{"hidden_size": 192, "n_experts": 32, "d_shared_expert": 0, "hidden_act": "swiglu", "moe_layers": [0, 1, 2, 3, 4, 5, 6, 7, 8, 9, 10, 11, 12, 13, 14, 15, 16, 17, 18, 19], "router_score": "sigmoid", "normalize_top_k": true, "balance_bias": true, "init_std_router": 0.0365, "vocab_size": 3643, "norm": "rmsnorm", "norm_eps": 1e-05, "learning_rate": 0.00118, "max_seq_len": 1024, "max_steps": 5991}
Below are experts of layer 6 (counted from 0) of a mixture-of-experts language model. Rows are named gate (a neuron's input weights, with its number), up (a neuron's input weights, with its number) and show model dimensions 0-191. Each number is 500 + 25 x the weight over its row's rms, rounded and kept within 0 to 999. Numbers have three digits each.
Before each expert's rows: "gets" lists some tokens that make up at least twice as much of what it gets as of all text. This comes from a sample of Wikipedia text that the model never trained on. Tokens count by the router's weight.

# expert 10
gets: " | ", "s", ")", "; ", "ig", " |"
gate0:489489499483482479528524492442534462484511497470563529520468458535497520534575503495508497496486493518504486492532574461462502521531471458555484516470535518462506549522500511513496513480473518464478512498519522457565482459496498531469521517479531478480509507492516477500488472485554485506475487469474471516520503506458508501478513499524483482542488527515523473518521467501523478490472530493520503500489499491497494514502514495528517524500501510476555519511532510484426527509502501487499529465511521487498499475515478524559534491481507503497480491485510481480501540509506533515
up0:516550536508491497551528498509491533464486539539543493497469527507479493486447504469515492500476484490523481507503534446517493533527471538508480491448486497531529451495559462496493490487510503547486494516473537467533491508475464474475510520509505523501493527527514515477537528502504497526471556523513490490479500479495497541477472530469498495509521516477531528473489500474505481513482524502467540516498471483514508525483447524468520499513532515489480499508482539487465521534448510543502508489496497483542463537464463463517518500464497486505517516552502503532502486494534476550
gate1:503453489537503533504473459512491458452500536482486527504503499483544535526534528525511491529513467513501543472453512482486513505468549523540495489500444482458530485475481519452518499535498497478506493481503473513511492472502502532488502536513506490511521459506480507494434486544467518494498463504484453513498508468499493575508512484513514479498481503498527512505495536513491476524492527475459473554519564489508470508553517499511497548493523476505483525548490458472514469503479480485484510532483499498566532495531526479492477475517513507487510495476491488531521519508505487479
up1:503490512496470490491472484557482478530487508504538481541493454461477478476491508504528523499504505517501472501479514561531464484529518504503500441518502463501478488504534513490529523524473491482498530502483572513538506483518473487493537455456503490498485512456509458463545484575500513468552510507501488526501533475505491496490518544444506481479525479455499499509498520481535482490511516486531500497465496500517504499524503512461517473486495489525446526486501508496501488526514525510490499478508493483518553485463507559502525494472523481495512470511508455493509506457517570481

# expert 2
gets: "a", "'s", " the", " The", " a", " s"
gate0:539500513520561544521558503493540539523493458508526524529530497497502517506468513481463498494507512488497487565487466452501476528504513476507465479500523512465490487520478508506497519463505516511509529490488488506519523487503469543499502517480558531473516543486507532473509512465482454507468534482492521508470468501465485489512479495469493478495477531453515513478506442478482504513497534529500505511471473529443490485521523475487511480506501512504527504522554516518481525481526515522518535510551479477523526486571514491515514480486481487489479485512500493492416511517546497500
up0:568499520543502526511495446505474517515493500501490526486516543536519497492491473497495500508495465466552479510507484477488509460495537529497493518500547488530450494501492539466536504500511527476490508497516496495475473480454476543471525497547501457473520455491476517472486491524529463528486541542530505518479510456499509516531512545503495465490500483510531481492463490530505484481493543507508511506519500506464531472516517479489521496529479457539510533481507501467487483496536558508469500479519515508498516510527470530514502549491483521508483537477508446552486518466477554526
gate1:502516445525519454518497499519501501474496509519507526499515480527516496509450495481525524491499477494532500537518484497528518473508523527516506472519517509519533475498519534495521460480521484537537569446482524487494486537529496472462484509458474530498508471489505511516496446488474456495473487494560505485487466518506510507483492452486477512525503480535514514499529530509449537487509526506523570490502506547454482522502538478508539498484495502440480458491509513455506479466532507502465485506518467460490456504500501480534472530529511501469515488516552466503464508490500521512
up1:517416462459550485494477520506489500511455526493503529469496486487466457502534454474514536520473520498520500478588497495500496503483488513499500493509474514503560499473508463562504494504496503532503530487554488499502486474489463527460490525475524508538482492469478508470494495510507483461512482476512520494505436528475506491497517465498540498511499521506478493533525497486498506480490554511487510492550491490487496501529551493474507500479478513476539488519540474462468495467495496497498448497534493502524476522513521465526540500519483519528476505541497516508489524454512464515

# expert 9
gets: "| ", "|", "-", "\n\n", "- ", " | "
gate0:504471535468548520496513498449428501511494529486470512526467482496502561489517502498505534512515529518499462491505512518527485544458468520458498470508471493524450508495499528499514460457515526485452450504482538498512503480532468484518486482518502529486509537485479503508519439564471502497535535483506512548464504516475491535437513507509498514457497510510481496485498441512493508487492446482481522490534470494459506521497504468500503501493495505467477471527453503504536505496541477506472521491487493511475475487444502485507474526480478490492497487486515513514533500459525509510
up0:501458485483536478487452505525487521510488519550454483511471484460489523460478519512471503514560559490449490514506495506500472487483452494513491494533507524510489502480524499519507518520553485519541534519507496522515523502526514507457470488491486476482497491503496494515464512497524511518511452464583508487506480482470492529509516463484540474528501503476480517506507493508511498546526488473505490519558536499531461504528549486485494507500489544537537520510588513497530492483510493492495467480499470506512460528522525502499513485548539482455501506516512481486521478509472495526
gate1:533502487487499481542544502478506458509506453495487468481506479475511452545428476514504519496518543487523512519499519469531549553477473496489520469545548518493505512476447526464517513470514492495480523553483486480482522484468522523505491529516505495494522515528526516485514535444518502517498495467491507481458476542462511483458451518507510489501506486463526525515522490538535459535481529514486481465481506470467480505509494504448473547505492503509480497502505538495527502475508537542520477481478502491494505531522491485444502526491534510541485494523500515495467499491517509530
up1:520468481507465509496477508488518521514542476513507478497508506438498508468462474473475482511516491510456519477527468485496486463480512503526478487506506513451502505501513535521529461472490490518470478516517460521540438468508501502482496524514513565492497518522523505455540479504490475525482530512481495485502494539465456513493486519520514540481503467445522503514510515516495479505527523498478466480459512503500513491510449535498459492520524506526508506484531448534479548533496495529514500462488500443474520529483500517483530507449524468525456498518458471484548483510497450475

# expert 24
gets: "u", "ri", "os", "em", "us", "as"
gate0:472499461509473545504529523553525489465496458462515494471467471525476512501484525515553517521489487503549508510501506537482478491443535529492478466545518474482513501479517484524515518468500490493522522493473520522523529488509484470502488467454502464515521530435508505495532439523503526473570484490538464557496494486503502545502512501516510546516488499527495513505499475530512498480508523463483546497466494503515464510530523534505486513460468549498513483485496520482502507522463524515489524496495558485492505542486492531504532463510535535496492494489497518498514467471528489488
up0:487500520466517519497529518536540483457451505484521472523504477469517505496468509461493492552469481477480527485514472490519505498506496544534503514524497462485521492507512461505546513540498483477470505513507492513486515497506482447498509475467505505516497475493491525457557552549471485488516530482493479527497505542459475526485503517516556490473544473488445484533480490505561480473513526529503522542550482514505526499506524545464499506462512467536526490506477487510513524515477540503512535533460445484512478488518514519479500475480455503533513509536497478507527518491476503483
gate1:499492457534541456476458498495487512471526462494485583452514459470471489537497526530456504516481532471492465489524479478483472515503513517505462547456532498492505482505460498541454566491511506524514499493482458483542482479516517512503490517475449513558504453500519507516475520511494489491519515521526495517486481486556528489503530509500483500482529467518477507504512454488518500517526521486500489494545545473514457471466542504483518533505469525503483510515474475557502505467499506481482493517514510518496496493498469475528533502504478516468509531513490505480499488504476465534
up1:522482463503524495465496453516490470470466525507540525506473493515551508496489533500503505530464486517505544494469536503470509487488513506493477507488483492520480503517473471541550519487554527470511479523469502495495512521554513527504473537531533539490496474453513516449486500530511448495502445487497526521549484506475518488488504485521541484462503493498460564469516550510508494491484491537485532526497547460523525515507494544506435502486489492479488509523504509486506506511508494492504446549525501499498498515473457482524483518514493553521520511507529474460528519486486504520

# expert 19
gets: "8", " |", "7", "0", "6", "4"
gate0:496519518544493504509505476477506472487475478444536506530486511511521526515508543499504507486492516482541502517506498513482517527498488484450486513515506509515485512486470579456520522540519532514499468496469462478515531488517462503468485510500517538503488517479463493514468452556460433481516476525522507469499507486495516529514470518505542497513495477537560467479568501434484480483498511495526480515510463552503518520442509505517483481533494489496505524492483515507491547530467513523473458491491485511506515503501518496509459514464532456476523505524498518531487503531504479497
up0:482488504514453446500523510428502515511505517415520543505500519482499522502472541513560462456493520506494499507480508525478523463495525531494519514468518498507501480535500512511502458500501502522485520488511514525537485519471518506482491494478486508490517481500500476519501450515504474467535447521447519505533463501502483525517490541513466514474489535504499501499519503535516535446490452498482520490510497490559534517503450493551449520513503453530494516474486488486498540508495469515507510505491521477493498524465499481514517523430511467498509494511558479496496515508534492506
gate1:493531544487538488483493457516526491488538441452498504488470555489513454487515484517530519513513530497511484494490509464466532521500478481507481468487461501534524499499478486491509469470489493491503490518502500498497516475526532489470546508521506506493506496556530515503472500485500476530519535465516526489460540518462512477516474521545487521493467537504477483444505452488526455510508508549468489471484514479476528500510478468485517515522517543491492477541515501512421551525477533509490450469484542491487511472507497489486517499493502499455506550490499518513477551503467506477
up1:536491545515551505522507492499480477465498489502514518476476489479494519541523448514546523479539501484538483534502489493471495499522509491502499491491497503445527511508473486479462492487490507498498486498526492488481544503484505546473558517496528490484559505525494526475433515486461484524507500458441475461502517487483498475553453518512502520495544547517520504511509547475526527523512525539541518524521484486501451528492475510481515488477521476518521482477464485494510497517530467518505521512495552486518496509520474489537485569472534484514523519510481519541495514499503458508

# expert 28
gets: ".", "s.", ").", "1", "==", "93"
gate0:504479480434525556488499510515483461467539544477493499524508489494489517519459510488509489479467481495501491486465530498467530516495501483506484523531485499530446547462537502476554481502467515472493499506481465491467495518480489476491473525482478467471491486495522488501499462510477488478534502502541462504486477509482525495476531471475453492511485541506499486576465492496483476504466502504502539507516447461513516497455500487489500549491521499481494520522512448476482539511477450518529479483545513510509518494541476488524508483531477431487500494513536533461520524511502505484
up0:468484510487501468488492505489511501486493537460524465525538518514530485534520504541540520518509508485502513462554516516540482552500480518470501508469491528508450495491488460524505462451518460518494482487517478566498511544491531443478473511477483518494502520502492500493495451460477479518481475521495486501511475529513531556477509515504490473540536485539513480496487514522459503509505515521505545497487517497458497502453527476532463514517508501492528517514527475494473450525441490505476482483529536507475492535502551497512489470458493474464490510473528491466522460487492532494
gate1:510467531523497486512469480482482505547495452539524505507455459517467482525508525526474519538520512518523468521514500482435530476537521501536499557521475470481470508518494495491499487509506482515492542543516460543537481482495528514510492540528496474498533534494515477490486468487496476531515479460505516512541525471485506485517549497508539503528484513498526484494517477518503507464498561482493503507499532469488560426492466523511496532516510508445518519476498504473494537514460495512514503518461476514450511469517482483519487490514501506500493516510477555510487532548502480497
up1:514446508495509505547474489473516519480492514539465484527509475494481526451466499517517485482493450528531519497488467464495475514532477511526508485511534495492534495485512480490527509443500493521519503528523498506476522520534499475532468509522492516542463453486507508496529522560525515521517528515515501518483471474532470534523453496494509475467508544463468521516524530477537473515538499531535518498521463551489518560542494459512471496468514513492453503518534508467534508488479468470464497561491514505491477499503465513497497533483496522532483513495458479514501518470473509523

# expert 18
gets: " ", ", ", ": ", " in ", "ers", " ("
gate0:508499451495514486537510485494489526481469491488529480477476524501481479515528519508532485488470510525570512509494496512504512527505516504476428509518557464492528500539486513487553526515492506499512497515469489513487516488508526516492464509473498531518517506458485437528511530570524525475524487475476514506548486500500527496503508497496530560543519519476501501518475536467524512493458480516537523500523520505523499508456484493497481520482497488489479522485482513471544495500513455489518491505489519489468496555505471477530473449456522476542525536532524452496456510526516542504
up0:503494485467463453511482470529497503465533517527536530512493496523514501445440508535492514537497488503495450476502476472503462486470469480537540491430488563543540500523568531521494474454507508486517512494488495472489496500547467496489497547514485531485475472503497487492485479484532490508456531473487474494493464459512477503450506500516485517515512514482497482488493511497494526502461509554514535534500520517500515505527481507526550518471499508473466497525506476486460483523483504506526468487571516488489523512483522507499563493504519511517491499525513522475507500505494538503
gate1:501469479554529532496496492458528525505496458506504510492502509511528532506499483490503500509523521473495500484495529433454501516489511479536491480524493499495507473510451481463511558504465509541510493518507511463512489489510470507514536522506535528463499492512487517504515477474538463498503461476515441504486541496531546493482532466437447490467493563497495509460505464496463505466470540493470495511478458471459483487506514490516499543473515511478514499529526523512514535497511450521518524567488497482514539497510474479521537527498523538516496471488506491495467499464491491505
up1:461519475537485482512519492525483501532508512449511500521477493514500448522463510495453519497456525517519507513490462526480520459499466531535489508561485522495499473525506510494525501508517525512480501472490507453505534521503485461553494489519480504491481495461471503526494575493544494545505505520523481519496493479502511481542461498459510509422458525554496523480500469490463485502475501513488479526505500490533461476503483473513514475495533518506505501500510530487463469535489524499481511463527509506445477473515480486473496495489534487534477454515524507524501548559492490482

# expert 1
gets: ".", " to", " |", ":", ";", " |  |"
gate0:561475547496514505491478501490587522486517482514507511494493450511510478531538468487513477432503505470511494536511502482478520515502504530510508484497508521475491557502461537511509485473508498510505480473546506471517503470474508497517535511520519494486531504489487569523472495495528457525527457492507509476480510515516489514478456498490510496522484512463505534505507481548508500492463507442468468505495507488464439484553520464509487513478501506460495500535466482500488473528516507516545456497457532521509485482551526495496478504562518494501508517496509505516501552522492495503
up0:555484523461496514490573496514501469497497544487488499501474474473515522487466499506490481485537455472479519498463499530470477465507540453532510531489514488535515445526488528472480481541508537497440516473479448495497496531503501499518522535511478501494489458488520486511475514518505504485500534482502481515535502511552483511505469475474507520519485500499542502489508527523470517511541497506533523545511478500490453547474450540527576501510485493547497494486503508540491495503523462514536490491515477497504505450523523513484498528488544526513456475484471511506485504531501500497
gate1:496468483495501469482494524463506503499519443481468547496458469446505508516469470541474501476506534523541474487472505509473480517470425513484537514514485539499473503505522491489503510511491471526513538556460483486495507531518556461456488499512519523536519502545505482556483476499476514501547491456494446515531477484498508513495493496477524533478544534518527494511569455504536498520483494511494543475525523470513510488493491506499491507507485492464483510474474497495502506479519538494469500526487555504465493520505492467524521473498500466497526480471518493516500497483484543494
up1:509501477467495473488507528516525479514449516509489507500462506527533485548481494495517509516487495465492478491516514451523510533490485480492508512487449531494500450493497521479509475519494519527495485537448505490444468507513529523514484527485515527502494544503478522505507511553458520525539497489497507471487473524540469526509498501445474476556474508486500548458523510501499485490487467490487496498488490436484474541453531493514485498442474575505456530454510487499489439544531494515518496489493497535513529528501512532483517466509505502510489509526518497509511451508499518470

# expert 11
gets: "b", "est", "at", "st", "th", "v"
gate0:506469472509497489490499541497480532505476452545523503508506460465498499491461470493482505507459540486446489523555555491533471529494506532486448473501485503517511464482511494489504487534488491494494526505506498443461465528495505486497480468472511535531524517481488466475512498499490466546538487470502481565477555521461501524479533467500540518504506490509521513462525455493503513482496481489492547506477498502490488481543491497454495531509458454501511525507500515512539526470489510488500524537477509510537542507500535528505507456471540495498495508510475481502481499522559472485
up0:500483459497474500477523490542499491495459554502473476524443489464521505500500477487491500493532453466504488496519492494474522511517534504521504528513529492523476485485490528481496517546523490486516490481500499477495495455459480528510501527476473511523524506527477499525495536541488530520529504442482514532495504476529524524457506492511479528546509499502487500508565499479513484494491469475484504509519561471524482535493493511546565482486466478501444489476450495471522443475555497499477542505472519499471505505534490512484463564515488462512516481483475518514532489469500518516
gate1:489496517552471505505477491542509540484509458472472488470489487521531476519536524458478504452538479483501455506496501494449523477495507489506489573523495542463492475515514502494530498452488480527536535500460535482473477507505518507498502454500465461478517525527538499530490478477500476477544478503459481522481471478454515508480482483492462521506459500519499475470553456466521474491497481502528445477509531529528506476503509487468500523488471498488489487466520527500534495528526505498518524504491499540498487507461534524545498482519533503534516491483488537473496507537502498455
up1:488475453546461511502494516458486461511449515532512425495502545521471533509507474497511450488449472524497505515506487488504487459544514461492446506467477491516458482489500492470501477520529481454488492502526522457488520532482504476530462477439529511493478478505493463550511514501526500506498509541514502487518487512448489538479514522518499537520502459522530525485518513523481530485530520514507521497474501454524493514499496441478477538499506487505497514488533494487469520511522501474516471474482472498425495517509512500487499488524507495486519513520494459533515520450515505503

# expert 21
gets: " in", " of", "y", "ing", " for", " on"
gate0:543488493515508531525455495511481489499528531546469511549475567473463474544510509502482484535537456471504490534495519503530517474470523515525536532486452511505519470475509488465530495515509472471488480487521503517517490490497509549522550483518554484510498506525534496519450555500529525498530522485540536480553498480540532494487458523499486488499491546511509502501523470509481499511483466489504488494539514482505529463489457496540499496492529510548536512516509484506504488486519456533510495487480486543519518516543476491487505559512509494505520502518528491535541513516482476500
up0:527465521470490502474482529506480517491506518465518481540475513445499484517495480531503446506547535473502493499536499516461517438478500518537498503530508487465505507516476500521481496480519540500487488459500511480466474451516548518507531488531528524527481499524533486508460532475515514476487490507484492502518487530538485497570505487483491478500508483537488493527509468505483498443517496538442474520480499569531513468516459529488484527478468502509500468494528539462515480511537484534509489536480500535497477474552504485471477513523507513521471489511520504499504483504477438476
gate1:521504518497519505477470505460518475495506508494496510489517480503510505522485522504473458511530514479526522514449483509476467538522502480480479508534484520479509477457514548539516486519496473448505467526503491481501529496478448487495490487472511516463542498480456492519499470452520520476512480458475454476475504520506559502499476502498498524478533483494498522486512516482492502503510507482536559482458500492537507516478495503504452515570493442505461544518458527452505531531526493489510523496435485472514482538465524465509484497463496467540523505491500476478479532483497518543
up1:480493506543448501532457525554516482497499504493480518524482488472444513501502510498525490486575493503510507472500527481515485487523493511459523502518476499494510487538514545540502490487493498495490529500462502508480502548504509474522507480427493469523508514542525494489506551508519523514508503569475526484505481511501497487473517503543521498445518484533478480488452471502508493495503472519523540499498498462540506462519505522490446499489463509466487491465486493528549491494453493435539457502535509480482512552500486490502493488479487490489486510511498522495503430499511500540

# expert 13
gets: " (", " K", " B", " s", " H", " b"
gate0:515472511470502518542537510495517472510490505511513523496498528451524494503461489516505457460500536502522532459509510537542531520461499504487486515515553493459516476478505508504482457509463486500472498447479473515500529460486502504537494529527480504481494495462503463524493494488509483514490546482505489505509522516493527477484512472479481526479492552488579504480518521459509478471516525493476485468499425528504533523511508504529486495517534480466464453485509519486467458495501459496538509472527492467551513487523544555492543514486499485494485514474532469476479501533490477506
up0:548470493502508507468509511478506506501508481548477456530505481493481483505480493515523523495477486522462498540483519426476488506482492501512535529512501545521488472516482531488512533485529482525468539499467537529480478492474523520521491466469553430460484563491518459495504471530496482534516496533489512492462514506527508496545519463432523494480523473537511469499518518530466516493540509507515460562525485504486478500510541476539477511526467513527505513464513491476485518537507486509506466503486481496504495483521450497515520492499523503488460458490515490519530505475514502478
gate1:492472496499529500451501522467480534493474495523546452572453454511536524507484522518500535497566457533511503519480512510489467496486495505471506533550519502515472506489501488447567547480494510502482514525495485530513468501496447524490495527495484509497497458533462506485517490495474505500524498482519504524522526487457517539536496497526502514467506516479505510475439481493523502477456514490457516504464488500506515490465487510538499475519517537526492487535508531507546512523451537494508498507491465521494528505471507448524477520493460479482511530468515480511531505483492529485
up1:510530484512502488521555501506527495464521490467459515519518547498519485487510481493511523448472531499516528545546468480528511500527531510512488470522526496479497504484484511535462479514514482513530513432519508522513486484481475506543517459488507472496503526493489487518498511516449519535521477523485484457481494520539526481480505467511501443520464479512489500513538482502540501510519486507575526460521490473519490457493534500536530495493525450519500515484486494482468497502497451460509523478542522493523507505519459479476490477531544467472480490455480494474454540526481495494

# expert 7
gets: "al", "an", "e", "on", "in", "el"
gate0:493517473510493503539521517497488461491472493498506476515499468555542527507494497549553490542503450504508452476499513497501464472479536492487504540483535484487486488534467502501543491511504520463512493524459530491515536543500504487519483468464541493496516446449558499495497478501501466523496513522446491465513483514496522507483512484479464472504450457508518489470509534499458450494465527494533507525479475527491502501483481510524531524477550512484478511467463539466507510496483493493518485510515516471527518535490511511524524480499534481486491478502515501497444481506566482532
up0:518504502447520541474478492482502485469496526497485447520514515485535509489526526477469571493494496481462488492470465483490510461498477509449521534546495448510483528521491515491506492546491502521494472467539484502493540507521519535473517498532452511532514515520479476528513503516499500508495501476503477475515522513496495489550449486522545532465512526482496493501470452537489529529523494466474471485519514532514509524510519534510541494477521518526544497468462496479521566477498517532496474518498508551537475455515477520494451515521495527528500510489512526472506541507470510505
gate1:511474511455492558548537449471497523482508518490512494503494517480481490497480476490469523486474483493519475527515512510544511473483473551479465493541532506501483523453552467495499500492541496509492458512488484463472469464538531455520456455482480493518493518510516518490490490490486532503566537513525521544487502502487526505507528503472526457479497524467514512494442445510475466465499497462549479520537501518489476501510487468461506513455526462502509513479482483490457504529484475492554506494512516494536521477485507469484520490506534513491489500493454467486475503492492514499
up1:452485512506491500433467542541509453481497479528473529520485447519462506481528534517517505473527471501496521468486506501505496544511497456538488506472474504507548531515512479497528482529470493516464496515496531495512503527476499528506502487480480452484480501508502525467515475525464484512515470532520485469489502522492495493510517482466513519489469536492488501529531515498563571536483454522476530491500534490496494523516475504495513507517478549472494511507483527436535511483473505495507505476515536487499494495537483526492486471512492453533556471487540549509495454498471469504

# expert 16
gets: ",", " and", " of", "-", " |", "|"
gate0:527436491517526506522518487506491512524457480517533505537501474491512484492500495512507549531474484531514456487459471534462504525466476479526468521510465476508500553466523527469508497494506513485505506512496498505516495519534527464530490520481500483475466530512510498492471469496479484487496478511489477516542515523451502541462508455514499517467473476458538533514452516492518472449490508486444501547478439523503495509499520487541520529531510511466511489510506535498477529523512488526503513542491462475518527518500548486519504483451486523488556522471489505481482502515536541533
up0:482491472504488526472518564479521502488536485516492537515474503514521480544477449488500556500504470566496507504501500511524531485506513538496510529484473482475456474470500493482506483509511503515519520467485513487515513523508522478507493503548508511461475485501523483470515450448487473507527446522525480513459503535509555481548485457480507535527488488501509484529493478524480522477509489484459471475453491434516482484462518500449489520523491501442505462526498503455529514486505492543510488489509497466482489525451480509555453485513467474492497498480487491496513495508475484501
gate1:516507487520532534480492495433525496474539513521515508497496507484462442561498509530535441509498519485531519513539521494438502496470524486462471477508487474500529543530446524525507502515480522478457497479524508479491535467506506513510457506503552512504493465471494483478535486505511477488481472510507513501520477509496508513503495541491556464506475502510502477517463473476499509471454525495488481510504458480493437471524514502479543524461497495476513436484515473550488491473495479475519460498481491503528478530509494533499518480487505528502498480470496541477471510465537484505
up1:496522444488510485500429498523437483544500505484470502544530499502497512509499494487487541509516525503519514502477485479479485484528496493493490526538514485505440488469477502510513522480492498480539555504501462477461515477486452512463516485540472507502517431523511492486512510511541528542485485479471544542468490483520511465505468487481480511501506460518490493486529496502505509527547504495461498522472509502513534512476516511505504484488498496540475486492454565472529512551467535517502520507502514531502508485492504499516480501470468461503482465475449501468568468523478498481

# expert 0
gets: "it", "ol", "at", "c", "ut", "im"
gate0:483500496525505530458487476472489520537479516527521502479506454526463511495472507486509533475524501527452452505469451465474514525498473496489456506495466527519507496519483516538499523488540511501513518512494476526496534472497480507480470515480515522505518527497476464470477501529493487473459459564509515561483471516457535538475510512465510488482515459510505456507504438501519463474517486493547467483487490534447466471519520476468496516498546528538516509502473542488524533501540509482520516479503499501526488488529506534455512500516492527548479495497515507498448505491478483508
up0:509516482465521497530513513492504536528552472508515473476552488520515443514549549474481497498503497511480506469501484475555470478512501493522505500477498478513449497522461474536505515503510470523514464509526480482502482460526521484490532496524529498505494514527524471477515474484504414536481437491541519551503500528503521498454512464482488517467480519489458492525513491535512478482534533542501440511497520551491514487481514483486506522448513512501488500466472481516456509492499507511497470507512475458485497481486479523507490493502499530483534521487531525504503447513476454505
gate1:548449515503518484540475437507523515478519476486535517508524420510529510474529484495494513535510534511485485542512516521502516499507466489528463497515510519488477483488494516496474480530477504509532466523503460546513485484474503508472522506479479532553524485490488490501450522535485492498503531491461489538511502487505503474509493503472543489481508480528522517476513526454509493529528469465556440476507473532537485506529500520468507501527481491509532526497474482468519498489509515472479484562514518497478486512437537475509490459500546495506525520496527485515464558504479498502
up1:519521467534504465501464517448466485566495479532462449527556515497512476497508474526518474461481495481516508527479448492481497502475507513515530511482511528495466519494472515512446486515548547488503472536471549478518505506518471478523510519518525522490503500502478469540477472472488490477503514517500523497448545494521506524461481537514498507481462539498455564535546497517466483495514525484514496468461485470489515512480523513453485513515509521504492533516480504510470484520523502494466502469498511510501487508508511472468499500505521548492488531481463444484498486468460514495